From a checkpoint of a small mixture-of-experts model trained on Wikipedia: a shared expert of 192 neurons.
Below are experts of layer 9 (counted from 0) of a mixture-of-experts language model. Rows are named router (the router's row for the expert), gate (a neuron's input weights, with its number), up (a neuron's input weights, with its number) and show model dimensions 0-127. Each number is 128 + 24 x the weight over its row's rms, rounded and kept within 0 to 255.
After each expert's rows: a language model's description of what the expert responds to. This comes from a sample of Wikipedia text that the model never trained on.

# expert 49
router [ 98 143 187 107  85 131 128 115 106 126 133 112  88 169 142 141 120  90 163 124  95 113 130 100 119 140 122 161 127 118  88 149 118 145 146  81 111 111 138 104  86 135 134 137 151 112 133 113  99 120 174 127 150 142 136 107  94 145 155 148 123 102  97 159 145 100 128  98 146 142 101  96  96  56 126 108 118 134 154  84 151 129 120 158 122 122 142 130 134 153 152 140 108  96  79  91 113 140  81 106 145 149 129 175 131 120 132 112 112 148 118 115  97 123 134 170 108  90  81 124 148 121 157 138 120 136 145  88]
gate0 [132 138 130  50 119 118 111 124 142 105 159  94 120 153 144 155 136  93 136 120 154 118 123 130  84 134 114  98 117 139 135 107 109  72 161 127 159  93 157  42 149 128 146 153 133 150 138 105 119 158 103 101 124 137 114 103 145 139 159 122 106 113  68 133 125 179 122 160 142 139 117 104  92 134  98 114 139 114 109  84 141 139 145 105 166  92 140 137 170 100 157 100 112 125 135 145  77  95 138 148 118 141 120 144 102 102  97 124 124 136 113 139 161 112 103 149 137  83 104 115  97 122 139 143 141 175 134 117]
up0 [141 138 121 120  95 169 126 122 151 121 139 116 119 182 188 150 129 147 110  91 147 124 148 108 138 144 135 104 168  97 130  96 150 147 136 145 117  87 137  88 125 137 115 158 148 134  92 106 100 146 108  85  91 140 110  74 142 130 167  96 149 120 134 119 104 124 107 137 137 133 110  79 102 156 123 118 119 119  87 117 122 122 139  86 162 124 139 140  83  67 126 111 106 134 121 118 133 133 126 153 124 148 133  86 104 105  88 134 115 157 141 127 110 101 133 125 152 145 110 117 100 157 141 144 187 150 138  51]
gate1 [122 154 138 109 130 122 143 118 126  68 130 122 157 144 116 128 157 147 123 105 101 153 113  90  86 136 142 113  87 136 130 101 114 114  89 147 178 134 118  86 101 149 130  92  97 121 128  91 132 123  96 143 131  82 145 146 146 185 184 152 154 162 121 119 116 108 119 119 114 137  88 165 121 108 165 139  75 114 141 138 127 150 144 160 159 150 145 130  92 128 129 118 101 180 121 117 133  99 111 120 142 131  96 176 111  54 141 163  94 101 145  76 133 123 136 104 114 159 108  79 103 118 163 104 101 151 157 128]
up1 [172 206 148 119  74 103 174 125 126 133  86 113 104 124  83 119 184 137 131 158 106 130 166 115 110 127 112 124 140 128  96 162 123 132 124  83 146 133 148 134 112 153 147  84 144 111 133 119 139  93 112 109 163 135 111 100  91 185 143 143 141 136 131 119 140 138 205 167 126 160 166 133 152 131 123 104 129 109 117 155 153 149 163 106  87 129 102 141 160 143 121 168 167 146 130 164 130 136 140 112 109 142 135 110 122 146 150 157  87  85 120 137 177 109 157 141 156 119 153 160 114 112 128 160  65 141 118 130]
gate2 [101 160 119 130 105 152  82 149 116 131 117 172 173 148 153  68 143 138 130 122 115 136 139  96 111 150 182 138  95 115 129 142 117 149 134 115 146 115 151 104 139 113 107 124 148 112  89 111 130 106 131 138 171 178  98 150 153 115 127 148 157 152 101 140  82 161 156 146 110 111 110  66 109 147 148 182 146 117 131 146 124 147 103 167 104 130 147 105 113 141  80 118 153 121 107 101  51  85 129 102 124 100 108 151  99 127 144 122 109 117 122 131 100 115 112 126 130 117 107 177 168 122 144 102 133 132 108 105]
up2 [160 125 119 146 122 154 102 105 103 155 140 127 135 106 113 146  83 142  75  89 147 123 121 118  66 128 103 129 154  76 161 130 159  88  82  98  89 127 148 144 136 148  73 153 154  89 163 122 127 135 125 109 149 114 164 188 131 160 150 132 118 146 118 136 148 139 112 107 135 175  82 117 121 117 119 129 142 102 164 157 113 105  97 126 135 145  97 100 130 136 115 162 136 134  97 129 124 112 126 119 102 132 131 152 134 109 118 108 131 136  95 131  89 126 134 138 141 138 160 105 145 140 154 109 127 145  98 164]
gate3 [148 163 152 139 138  95 151  78 168 108 148 134 158 107 114 125 145  89 152 113 152  98  79 135 107 117 140 120 115 114 103 128 132 195 122 111 127 146 197 125 135 138 115 119 127 142 144 101 147 108 106  66 172 127  87 118 143 106 131 137 117 123 158 166 122  98 102 159 135 159 210  94 176 114 124  91 117 141 159 117 127 125 144 174 114 146  80 119 137 141 138 106 149 136 105 149  90 115 102 105 138 123 134 117 141 101  85 147  65 123 112 146  87 133 120 132 119 122 124 143 161 101 113 148 125 131 132 139]
up3 [143  85  84 131 161 117 114 167  88 136 166 146 114 125 131 150 124 169 144 146  97 122 133 151 153 116  81 132 156 125 120 138 114 123 155 147 104 109  74 146  93 138 128 110 164 127 136 142 136  96 142 149  82 115 131 133 115 139 129  96 142  99 110  73 129 169 149 129 113 118  99 144 117 122 143 117 155 118  90 168 142 144 118 101 124  94 144 119 171 150 108 144 117 137 148 109 143 136 136 115 119  86 130 119 107 159 168 100 156 148 109 117 159 128 132 141 142  95 116  83 126 119 134 127 113 141 119 129]
Middle or final pieces of longer words split into subwords, such as or-ient-ed, Grea-test, In-don-esia, temper-ature, unbeate-n.

# expert 38
router [115 150 157 123 102 134 115 122 118 115 149  99 121 155 110 147 147  91 120 118  92 113 144 113 115 129  89 156 115 141  95 178 106 154 150  83  93  97 107  96 108 153 148 130 149 102 134 117 130 152 128 104 174 144  84 111 103 161 155 179 152 121  85 154 150  92 113 127 149 148 126 107 120 122 131 140 143 111 119 105 159 134 112 152 124 107 110 141 162 160 144 133 124 120 122 121  99 162  94 107 141 113 144 126 140 136 104  93  96 120 118  80 100 114 115 153 103  70 111 125 158 126 139 125 128 177 159 113]
gate0 [118 114  91 167 161 101 119 158 117 137 127 162 121 104 111 112 147 114 132  51 119 107 107 107 136 145  97 138 139 151 137 153 118 114 106  95  81 153  74 131 125 147 113 131 106 124 180 104 154 111 137 150 111 177  93 103 123  88 134 137 123 177 162 102 134 131 166 124 133 123 124 161 129 101  91 126 120 150  95 144 132 127 122 134 123 144 113 134 149 168 144 132 156 138 133  77 109 136 148 128  87  90 155 117 162 115 109 160 110 138 123 133 157 113 109 166 143 120 145 145 143 134 116 125 146 139 140 110]
up0 [101 154 166 135 123 157 151 152 133 117 133 123 129 121 152 175 127 153 118 127 135 136 152 130 130 140 153 143 133 126 117 115 104 158 194 127 137 136 130 133 156  97 102 128 124 162 104 119 127  60 142 109 121 111 135 148 139 164 113 105 120 107 100 101 131 114  92 101 109 121 161 186 126 116 150 111 173 102 162 152 113 105 129 147  71  95 157 123 138 131 129 158 140 135 123 115 143 116 136  97 126 162  92 119 126 117 129 152 117 136 119 160 126 158 122 107 145 181 122 135 132 149  94 167 100 125 157 108]
gate1 [125 138 109 122 149 103 150 126 154 143 103 123 107 130 110  80 131 116 114  98 101 119 116  91 100 134  92  90 144  99  90 134 130 159 183 143 100 160 101 141 126 119 153 134  94 146 178 151 134 143 149 126  94 184 140 124 141  94 104 129 163 152 139 165 128 157 154 139 158  81 138 127 117 134 117 103 103 129 140 135 190 155 160  38  95 124 159 154 155 114 127 114 157  97 111 116  94 167 101  93 144 112 139 114 141 163 154  95  95 129 133 109 120 143  95 142 108 114 137 122 121 100 103 160 105 121 130 102]
up1 [ 96 145 124  75 171 127 131 127 158 129 144 124 113 182 154 101 128 111 148 153 111 151 126 114 140 105 165 146  92 112 104  91 144 149 170 113  94  89 116 107 126  94 109 133  88 184 119 148 182  97 115 130 151 153 131 119 102  82 144 153 142 117 107 151 147 150  97 144 102 115  94 154 123 134 161 141 100 109 135  97 153 131 133 136 122  98 140 152 134 134 122  94 150 120 114 124 159  92  93 119 118 124 130 125 166 142 132 161 126 102 121 115 152 130 134 103  87 101 140 113 136 102 108 108 123 149 118 104]
gate2 [105 164 140 121 103 143 140 117 135 152 170 123  78  98 130 112  63 115 144 123 127 135 105 142 160 118 107 115 149 122  93  92 120  94 124 118 114 122 138  83  62 154 107 117 135 131 179 132 128 147 129 132 134  84 111 121 148 122 105 138 124 133 105 161  93 116 101  82 143 121 134 113 144 123 149 156 153 121 133 140 139 159 168 162 114  68 171 109 140  76 117 142 100  80 125 165 157 129 118 181 164 112  81 126 119 144 146 100 104 141 122 100 114 168 121 145  71 102 114 108 160 124 109 134 130 152 114 149]
up2 [131 125 142 146 145 171 106 153 116 134 128 108  93 149 111  82 126 112 132 106 126 148 129 124 123 155 106 112 165 121 119 122 115 101 133 104 111 113 123 143  76 144 107  99 128 176 117 150 108 154 118 177 114 112 113 140  87 170 142 150 116 124 101 119  83 156 128 129 155 141 139 138 104 112  95 141 144  81 128 114 149 178 115 133 108  90 170 145 133 131  85 113 165 107 153 122 148 138 129 151 134 156 124  92 108 143 103 149 142 139 127 117 131 152 134 147  88 108 111 140 115 161 100 148 109 120 117 104]
gate3 [125 150 157 153 101 121 117 107  93 107 126 102 112 107 107 137 128 137 141 108 117 111 110 117 139 144 142 110 137 114 105 116 141 116 141 147 180 151 147 119 117 131 103 138 115  86 151 138 123 153 160 110 137 174 109 105 102 170 133 114 156 104 111 159 111 152 167 129 141 115 146  97 143  99 123 112 128 128 152 162 123 117 159 111  68 145  99 117 154 128 123 172 124 108  95 100 145 154  99 117 131  63 132 140 154 143 120 105 121 139 113  96 127 151 104 153 112  85 151 152 101  92 145 158 102 139 136 138]
up3 [153  92 135 121 128 152 139 149 111 104 120 134  97 145 170 107 137 157 142 117 102 159 102 180 109  90 112 171 165 107 113 141 136 147 123 148  99 110 115  74 147 111 130 175 152 113 135 141 156 137 135  98  90  98 157 161  92 128  94 117 106 146  97 110 118 136 151 145 156 103 140 177 133 142 115 116 143 134 120 143 128 159 165 151 123 160  89  93 104 123 132 126 111 136  98 126 120 108  71 107 102 127 143 106 111 142  98 104  98 130 135  99 139 116 143 129 112  63 155 165 124  87 159 114 119 128 133 137]
Mid-word pieces and adjective endings in scientific or medical vocabulary, such as palat-i-al, cellul-iti-s, cytoplas-mic, spectro-, plus animal, acid, economic.

# expert 0
router [ 82 175 133 127 128 109 145 105 145 135 155 118  98 145 111 147 156 107 129 111  73  88 117 138 118 140  88 178 110 120 110 127 116 161 155 104 130 112 146 132 117 140 140 130 157 107 162 105  79 144 153  91 135 160 113 114  92 181 171 146 158 115 102 143 143  94 154  86 145 121 113 125  91 127 111 120 114 100 161 113 160 144 103 153 152 109 134 122 154 146 130 120  92  75 114 110 124 126 101  83 147 134 141 118 138  88 117  87  61 156 106 119 126 145  98 160 125 126 105 111 147 115 115 149 118 152 133 105]
gate0 [126 113 140 143 101 183 161 108 137 132 102  92 203 138 136 181 125 117 152 118 123  83  62 101 112 106 137 114 135 107 123 140 101 134 128  88 100 155 102 140 134 153 147 120 159 103 124  93 147 142 127  98 143 115 123  79 109 158 123 104 112 142 133 131 132 115 114 147 102 127 108 126 128 136 164 135 158 115 134  96 102 184 157 190  98 113 116 115 119 127 145 131 122 142 124 121 118 138 116 110 122 101 162 137 175 138 129 103  98 135 104 124  97 155 133 150 105 125 142  98 131 144 153 131 113 148 140 121]
up0 [ 92 141 150 153 104 198 177 101 152 153  90 121 179 169 123 142 134 174 116 133 109  98  76 139 148 120 125 128 147 129 146 120 131 148 143 139  95 146 101 167 125 122 141 131 144  61 179 104 139  89 100  98 122 169 148 118 139 123 126  95 157 163 112 145 110 110 114 143 118 143 135 112 129 141 164 153 164 158 168 135  83 183 107 144 102 133 111  88 172 114 102 108 120 111 167 100 116 129 109 122 164  95 130 119 143 130 132 109 101 161 138 148  91 140 127 149 126 150 169 123 131 141 133  97 109 117 135 144]
gate1 [146 139 128 136 104 129 100 152 112 144 116 105 137 116 135 164 132 126 116 167  99 131 140 140 164 118 111 133 157  97  98  93 121 113 137 160 114 101 154 109 164 110 115 153 125  96  79 128  99 165 174  99 147 135 101 105 151 122 141  99 158 108 130 129  93 110 123 114 126 135 144 115 118 104 138 144 153 139 126  89 143 120  84 144 111 118 143 176 134 148 135 121 112 132 116 153  67 127  93  76 124 112 127 117 132 114 140 102 112 140 147 152  84 151 134 140 150 133 132 105 145 121 126 142 123 135 161  61]
up1 [107 134 120 115  66 113 174 142 134 135 167 178 128 134  98 114 129 173 157 156 144 126 109 118 128 146 128 159 143 156  84 141  94 111 143  98 112 109  99 148 102  98 102 110 150 154  97  98 176 139 128 142 153 102 104 111 136 107  87 126  78 129 121 101 124 113 100  93 107 138  98 163  98 107 128 121 124 162 140 124 124 101 165 136 144  90 129 120 110 102 125  98 141  96 104 145 160  75 150 151  71 125 109 105  82 140 120 148  94 108 116 175 147 120 152  79 142 136 147  99 140 130 114 134 125 139 106 160]
gate2 [126 119 104 142 134 137 144 123 144 143 129 153 151 121  90 123 130 126 160 132 133 154 110 125 109 134 130 128 162 143 148 125 130 121 165 142 137  63 163 147 139 159 139 125 128 134 158  77 138 154 142 135 103 141 113 148 128 113 145 112 175 143 142 110 170 132 104  96 127  68 135 153 108 129 103  99 153 100 148 176 128 174 109 134 103 126 136 132 150 114 138 129 170 116 116 134 166 113 114  93 150  86 123 116 141 140 161 126 117 113 121 114 152 121  92 129 153 123  85 135 110 129 122 111 159 210 107 114]
up2 [132 106 126 140 161 116 117 124 123 139 142 132 175 151 151 132 147 143 148 104 142 152  83 144 167 117 158 125  93 125  93 123 101 144 165 154 149  96 172 132 137  64 144 131 133 168 108  81 146 141 173 155 135 123 156 129 142 118 131 135 105 167 141 158 106 109  91 120 101 128 129  99 149 129 130  92 131 149 127  88 140 149 132 156 120 103 114 127 128 174  75 121 135 150 108  89 168 101 160 132 108 127 137 118 153  90  93 132 104 113 132 120 132 146 135 137 104 127 167 155 142 113 142 110 146 108  99 125]
gate3 [118 111 191 100 118  93  78  83  98 108  73 137 139 123 124  92 103 118 129 134 127 118 160 158 144 159 115 172  65 123 168 116 110  90 118 120 127 113 108 166 116 114 110 114 119 129 178 133 130 102 118 139 155  94  88 158 169 141 133 106 137 138 177 137 143  82 175 107 111 147 104 157 134  97 167 145 115 128 136 142 103  69 173 134 149 156 115 142 106 119 125 111 144 162 147  76 127 185 183 143 121 133 148 127 125 113  71 101 116 138 138 138 127  91 108 135 140 112  83 119 182 123 170 114 129 157 106 156]
up3 [139 110 124 112 116 129 159 137 130 111 132 101  95 132 187 160 189 141 106  93 100 145  94 112 145 139  88 129 158  96 122 142 147  99 121 100 112 128 129 133  95 102 136  80 122  93  85 126 154 123 135 107  95 130 129 128 115 177 133 124 100 121 104 109 175 160 116 120 167  93 135 162  98 115 164 120 138 109 144 116 118 109 134  92 116 130 118  88 146 122 112 153 179 142 114 121 205 127 149 159  91 139 113 152 123 141  84 166  54 113 130 151 101 125 115 149 156 129 140 105  86 128 140 120 107 108 117 128]
Inner syllables of long or foreign words such as Per-ce, polysul-fa-nes, Merc-é, plus pipes and zeros in sports standings tables.

# expert 60
router [108 161 140 106 127 118 147 109 130 107 126  78 107 141 111 141 154 105 142 111 111 103 112  86  89  87 142 140 107 158 106 150  77 152 157 144  86 102 174 113 106 155 153 129 161 117 129 132  96 145 154 130 154 132 123 100 108 144 134 132 150 120 106 133 145 111 154 108 186 100  99 119 138 138 115 104 116  98 153 132 137 114 140 151  92 105 156 116 153 146 143 140 122  97 113 133 124 123  86 130 146 140 143 133 170  90 123 117  97 159  90 119 106 159  96 143 112  86  92 103 105 108 135 125  80 160 144 139]
gate0 [126 135 130 130 128 118 155 138 102 127 112 182 133 117 181 141 135  72 153  83 118 173 107  95  95 128 123 128 129 104 151 118 135 125 107 164 117  99 116 133 102 139 104 125 127 125 141 120 153 167 135 136 110 105 141 177 169 103 147 103 136 103  94 134 123 122 130 129 133 110 132 157 110 126 186 158  83 151  85 124 122 103 112 100 128 129 146  95 103 156 100 156 143  70 116  94 120 142  93 149 118 148 101 125 106  98  90  95 123 150 152 127  90 119 113 126 115 118 117 148 137 140 102 108 155 156 148 137]
up0 [106 158 128 142  90 109 170 108 151 143 159 102 116 115 133 123 109 127 100  98  98 136 119  88 168 141 135 133 142 132 124 118  84 103 112  90 102  82 140 143 121 113  91 126 160 104 202 106 123 105  83  91 104 147 116 115 128 132 146 123 125  61  96  80 152 129 135 125 150 131 190 162 130 131 184 114 132 132 126 141 134 129 113  87 155  95 121 161 126 108 121 129 154  93 156 117 138 140 141 170 147 143 151 141  90 119 128 115 140 110 139 144  99 136 105 102 168  97 114 108  96 163 125 106 108  88 163 160]
gate1 [135 168 118 119 118 124 137 119 139 114 115 125  73 101 128 146 141 126 126 119 151 102  81 118 107 150 149 159 104 130 105 107 123 151 110 125 139  77 122  80 137  96 162 128 139 107 124 113 116 135 107 145 174 104 126  80 131 172 129 121 116  88 129 124 103 142 124 120 126 124 106 115 119 104 159 177 100 112 122  94 145 173  96 139 138 106  86 147 154 152 178 111 142 120 116 104 115 170 108 137 122 123 172 129 104  95 118 104 117 149  86 146 124 139 103 136 115 150 112 108 129 115  97 124 145 151 150 170]
up1 [151 103 121 137 164 149 124 122 115 136 123 123 154 132 136 156 176 144 126 131 109 138 141 122 131  82  92 163 116 116 154 109 117 126 153 155 116 144 131 148 108 179 117 124 131 125 138 110  94 140 163 119 136  96 124 133 103 116 120 129 133 110 135 143 123 152 134 134 137 115 143  97 115 124 124 112 152 176 144 142 129  99 123 146 147 170 141 118 114 121 127 122  88 123 154 145 108 146 141 102  72 145 178 119 140 135 152 103 109 118 185 138 166  82 129 124 111  78 141 128 148 105 141 128  96 107 118  91]
gate2 [103 159 156 116 138 142  74  96 140 139 151 121 127 121 163 124 151 154 155 147 156 118  97 119  90 105 118 127 145 101 117 137  98 158 145 154 153 135 113 159 138 117 158 132 143 151 138 130 137 127 143 118 147 131 154 118 131 151 123 153 127 122 105 167 145 158 105 147 120 134  86 108  83 129 106 148  73 142 111 146 108 100 162 140 126 139 152 162 166 128 131 114 121 120 130 117 165 127 123  72 105 144  60 130 155  91 125  98 184 117 118  92 117 122  88 116 113 142 103  88  78 146 161 126 152 120  98 137]
up2 [113 111 144 101 157 124  90 141 132 145 151 138 140 116 136 137 117 102 103 111 163 119 116 110 153 135 154 116 176 167 121 115  89 123 159 135 126 116  85 175 134 153 147 123 184 155 103 118 140 154 126 105  97 106 105 120 157 100 134 141 130 124 124 116 126 162  83 145 138  87  85 142 120 134 155 141 118 124 107 144 132 126 150 113 151 117 118 120 120 138  98 113 149 146 101 137 171 118 125 131 117  90  90  90 143 161 111 121 200 137 161 110 105 189 115 129 158 124  80 115 122 109 161  83 154 105  82 137]
gate3 [206 147 139  82 135 137 135 145 121 148  99 171 121 146 130 118 150 152 109 109 147 174 116 159  94 166 142 151 155  87 133  76 119 126 138 159 160 123 177  73 143 119 132 168 122 166 113 115 171 124 124 156 151 123 112  96 125  97 100 138 105 122 111 133 139 133 134 117 137 148 133 139 120 125 131 148 145 122 122 144 111  96 139 125 139 152 163 114 109 141 124 136 110 132 131 115 162 114 129 110 124 105 140 176 132  72 136 103 113  96 137  81 133 124  88 125 114  64 121 160 141 133 114 168 179 126 162 123]
up3 [129  99 122 140 125 136  99 123  95 106 131  93 137 108 126 128 130 139 118 140 111 122 150 128 153 119 128 112 121  99 114 150 143  98 111 138 136  95 141 106 156 116 125 134  89 102 126 148 103 139 142 108 129 151 136 179  98 144 125 115 148 147 157 143 142 101  90 106 160 137 164 132 120 128 108 150 147 128 133 128 150 142 105  58 126 115 147 118 145 142 189 201 123 139  64 145 119 136 146 133 153 129 146  98 138 129 156 101 101 162  62 122 105 128 163 119 182 128 112 140 140 136 139 102 130 148 100 141]
Opening syllables of Asian and other non-English names or words such as Ya, Ta, Kan, Tsu-ki, Ab-du-s, plus Thai script bytes.

# expert 4
router [101 155 136 126  93  97 119  90 113 119 184 145 117 137 119 124 151 120 155 100 110 100 112 114 144  87 132 133 118 167 104 130 122 167 138  81 141 112 138 116 102 140 151  99 120 117 149 118  93 130 166  98 134 146 126  90 103 134 141 147 172 101 135 161 153 117 134 115 163  95 111 114 128  95 120 101 129 136 167  97 145 117 116 133 127 113 137 112 155 131 161 175 105  84 112 112 133 130  98 104 145 115 132 168 158  86 122  89 121 155 112  99 103 151 122 121 107 105 103 127 143  96 160 169 126 164 151 134]
gate0 [124 140 143 149 116 115 105 128 132 144 138 161 120 134 153  98  35  98  85 147 140 151 149  89 161 129 119 129  91 152 142 107 149 130 125 106 132  95 148 122 109 106 127 107 138 109 120 163  62 125 114 142 138 146 127 105  90  93 134 120 137 141 129 130 140 118 128 148 129 139 117 102  92 126 124  63  90  96 104 158 149 146 143  86  96 128 155 119 184 132 124 137 167 133 131 118 153 152 145 163 168 147 120 141 152  96 126 136 155 165 121 107  93  84 133 126 150 160 145 130 130  73 127 150 152 120 142 120]
up0 [161 138  97 150 105 129 150 168 125 141 144 141 164 143 109  92 120 146 157 106 106 111 106 159 146 141 129 125 152 109 142 154 122 151 165 110 119 145 151 140  95 128 140 174 133 120 110 131 137 146 143 103 144 111 124 147 136 116 139 130 133 136 111 144 163 142 148 122 113  95 150 104 120 114  96  84 148 113 147 183 123 149 150 106 130 127 160 135 176 105 122 119 146 133 102 133 161 124 121 112 149  93  72 132 149 106 113 134 115 165  82 159  72 119 125 116 148 141 113 125 100 126 133  99 136 146 117  79]
gate1 [125 129 114 118 155 156  93 112 162 125  97 151 143 134 133 128 103 106 106 118 118 102 113 113 126 133  83 112 123 136  99 114 124 116 127 108 141 121 106 141 113 122 144 113 126 100 119 126 114 120 131 142 147 157  62 131 123  77 123 133 151 119 113  97  76 127 130 107 133  95 107 109 172 161 137  76 128 121 151 116 122 110 104 104 168 107 120 107 151 136 125  95 159 134 130 133 123 140 118 133 172 150 121 125 122 104 138 135  96 144  96  88 128 127 142 126 105 131 126 103  84  87 145 130 127 138 134 140]
up1 [128 164 112 145 165 149  91 124 124 124 127 133 148 115 138 134 131 114  90 125 111 151 139 134 147 141 124 133 107 121  84 118 157 107 138  94 141 111 115 131  94 134 141  89 136  95 131  97 124 116 133  99 170 171 116 139 113 115 120 138 151 115 120 121  78 121 130 112 152 106 126 124 156 134 156  62 120 145 120 155 113 151 109 137 166 156  94 125 161 152 131 109 146 128 144 104 130 163 116 117 120 118 131 173 147 105 136 135 105 160  87 140 128 136 181 150 120 108 119 150 124 114 138 145 126 121 119 162]
gate2 [131 124 130 141 100 117 110 149 155 148 151 127 144 129 125 115 133 153 126 127 167 138 147 153 119 131 135 125  96 121 107 127 107 116 136 125 115 147 116  93 115 124  92 138 115 152 135 130 128 125 125  95 147  81 113 112  89 157 119 132 122 133 170 135 146 120 139  94 115 125 134 148  99 115 137 147 112 110 169 141 150 148 110 141 120 129 174  61 132 118 163 130 105 131 118  69 117 134 139 136 173  96 104 121 125 131 147 108 162 154 104 159 108 147 144 135 141  99 115 134 139 119  78 127 112 135 157 161]
up2 [104 119 109  99 116  89 119 184 117 115 136 129 105  78  85 151 141 143 117 100 120 149 122 136 112 142 165 104 113 129 111 129 119 120 116 101 117 123 152 145  91 136 155 130 141 203 152 129 140 134 132 126 117 170 105 139 147 100 109 106  89 137 111 132 146 141  98 143 125 159 111 110 109 148 112 127 100 122 135 137 122 108 124 105  58  77 124 148 160 131 152 136 131 119 142  93 111 132 137 132 139 108 104  91 172 104 116 131 149 138 155  99  90 109  60 134 162 134 101 144 144 138 164 134 164 110 133 126]
gate3 [168 133 127 107  84 139 132  79 123 115 140 107 140 143 131 123 141 132 112 127 113 137 123 167 128 126 159 157  90 120 124 119 149 135 126 114 130  71 121 120 119 128 128 125 164 109  82 105 106 139 114 114 104 145  87  99 127 107 140  89 146 155 109 109 113 176 133 110 139 125 106 178 128 118 172  99 117 148 113 139 107  98  87 138 131 113 103 144 124 101 131 152 170 108 118 138 160 145 132 127 109 122 148 200 137 117 122 163 129 116 126 135 130 111 135 119 118 111 107  95 108  64 142  90 129 133 152 112]
up3 [ 85 124 131 128  96 109 132 131 172  99 128 131 106 135 123 123 125 130  87 118 146 149  98 126 119 103 158 164 143 136 134 140 129 145 114 131  73 111 134 175 106 147 128 117 127 148 135  96 112 116 132 131  96 153 128 169 138 152 130 162 117 145 139 141 118 112 169 168 139 101 143 134 123 106 176 156 128 156 197 141  90 111 183 139 136 109 151 135 186 134 150 131 118 113 141 104 142 125 167 151 150 140 113 149 140 141 170 169 125 125 137 154 111 127 101 136 149 146  81 104 130 125 140  75 128 123 140 137]
The digit 1 opening years and numbers such as 1835, 18th, 16.9, plus mid-word pieces of names like Fitz-ger-ald and among.

# expert 11
router [ 87 140 138 100 116  81 157 112 102 126 152  91 124 162 123 164 143 107 145 118 108 128  94 130 136 102  83 136  99 132 118 148  81 147 138 108  92  97 110 113 127 163 155 131 135 114 168 104 108 165 143 122 132 148 109  99 110 166 139 156 158  95 115 148 168  92 135  94 135 113  82 104 126 123 131 112 142  99 137 102 146 124 136 150 121 120 119  97 126 149 171 151  79  83 105 131 110 142  93  98 147 106 146 135 146 112 113 138 115 120 110 115 114 150 118 154 102  57  96 111 153 128 151 162 122 160 143 111]
gate0 [127 127 128 127 164 111 150 122 130 126 142 122 121 119 110  77 118  73 118 124 135 115  91 140  91 118 154 125 129 107 106 145 126 140 104 161  80  78 101 109 147  98 169 116 104 132 136  86 133 150 145 160 156  84 110 140  91 103 123 139  94 163 116 129  76 119  93 123 148 132 114  97 113 131  99  84  93  88 140 123 154 137  97 139 153 102 158 116 117 145 116 113 128 118 120 140 126 113 132 136  99 144 138 154 140  61 134  77 111 112 152 130 131  85 130 122 165 170 105 119 172 116 147 116 122 129 116 113]
up0 [ 97 121 145 127 133 123 122 109 113 139 151 154 139 138 145 125 126 147 154 124 130  86 122  94 122 131 195 150 143 144 145 133 154 112  80 145 135 160  88  97 140  95 131 148 141 139 108  88 169 125 129  99 170 128  92  91 125 106 117 158  58 102 124 121 134  99 114 156 140 116 124 101  98 139 116  97 160 134 134 110 146 107 137 141 140  85 107 157 100 104 179 129 152  96 154  90 109 163 124 175 110 119  99 134 116  83 130  88 147  79 145 112 134 150 116 136 164 145  95 156 131 128 161 145 179 121 121  96]
gate1 [100 116 133 117  94 105 122 139 116 136 113 112 106  95 126 137 141 109 134 135 154  84 115 140 107 133 121 130  92 121 108 111 147  84  98 100 143 140 186 109 126 123 187 109 141 139  89 100 153 149 162 158 169 162 133 155 154 107 122 110 101 118 120 133 143 169 113 105 147  90 111 140 111 138 133 133  96 114 144 154 110  67 110 123 136 165 116 170 168  99 104 103 144 146 128 161 142 130  87 127 110 151 114 106 156 106 150 153 157 122 142 169 104 104 111 163 160 165 106 138 103  86 151 121 124 163 110 144]
up1 [ 92 122 137 128 140 165 109 123  94 190 149 183  93 127 159  96 122 160 141 124 170 154 153 134 125 156 124 133 151 115 135 149 114 124 157 180 108  48 110 143 164  91 131 118 140 122 118 188 137 112 122 150 142  65  97 107 145 131 171 119 137 166 124  98  82 126 159 118 130 149 142  95 122 152 166 128 127 155 154 144 144 130 147 122 138 141 113 123 108 166 156 109 141 105 160  88 140 126 146  91 106 105 143 125 104 140 136 124 106 123 107 102 134 136 147 116 120 121 144 128 114  96 140 137  88 140 121 135]
gate2 [164 127  93 172  57 129 141  78 127 119 139 178  98 122  81 124 138 111 175 140 161 119 133 111 124 115 122 130 106 131 102  92  90 147 147 119 162 143 168 118 130 120 146 143 105  82 163 106 141 174 116 129 123 161 121  97 117  82 118 107 121 122 109 132  68 106 193  81 161  96  96 147 120 112 145 122 145 125 154 135 118 168 111 182 131 100 136 140 141 121 153 151  89  93 107 144  92 124 129 129 130 100  99 110 114 107 124 114 121 176 117  68  83 146 115 144 100 120 120 121 163  94 164 170 144 120 102 112]
up2 [177 126 147 123 145  97 122 153 140 130 140 141 119 162 129 124 197 139 145 136  98 132 118 136 137  95  97  94 113 115 140  97 122 120  95 145 107 132 149 133 156 168 151 138 130 135 146  82 144 108 119 170 151 140 109 115 159 123 132 156 119 119 145 148 129 112 114 135 140 148  58 130  47 126 166 155 108 161 153 102 115 113 106 173 118 138 126 144 150  59 131 147 152  95 139 114 153 135 143 133 145 100 117 140 111 187 139 112 120 156 111 125 140 123 119 103 130 109 162 169 112 121  92 145 130 129 159 129]
gate3 [ 72 150 130 150 111 176 113 103 101 160 140 179  92 146 114 161 106 182 140 139  92 177 140 127  98 114  91  95 119 156 124 125  73 102 107 141 125 112 138 145 148  96 142 122 145  67 136 156 122 125 153 118 133  98  77 119 115 117 113 108 141 125 145 136 108 116 156 100 113 102 168 115 102 123 104 110 139 109 133 155 131 154 140  99 156 163 125 130 136 123 119 120  89 117 142 132 107 166 172 154 156 119 129 135 152 141 140 109 124 109 111 108 130 107 147 160  85 121  96 110 174 103 168 166 151 184  74 113]
up3 [111 137 123 149  78 143 173 132 132 133 115 140 148 135 176 107 115 118 131 112 105 123 130 119 154 102 158 149 117 153 125 108  85  93 150 145 146 147 124 138 121 109 151 118 141 119 102  99 174 140 132 124 147 135 115  82 139 134 104 121 109 132 140 104 113  93 108 149 109 123 144 119 100 135 136 106 118  83 127 132 144 159 128 158 107 110 124 124 143 103 125 147 134  94 114 108 132 124 168 149 156 144 166 149 129 107 132 130 135  92 113 149 130 144 121 132 102 137  88  91 115 125 149 138 173 170 118 116]
Final pieces of place and proper names, often Indian or taxonomic, such as -pur, -ville, -ton, Creek, Street, Tokyo.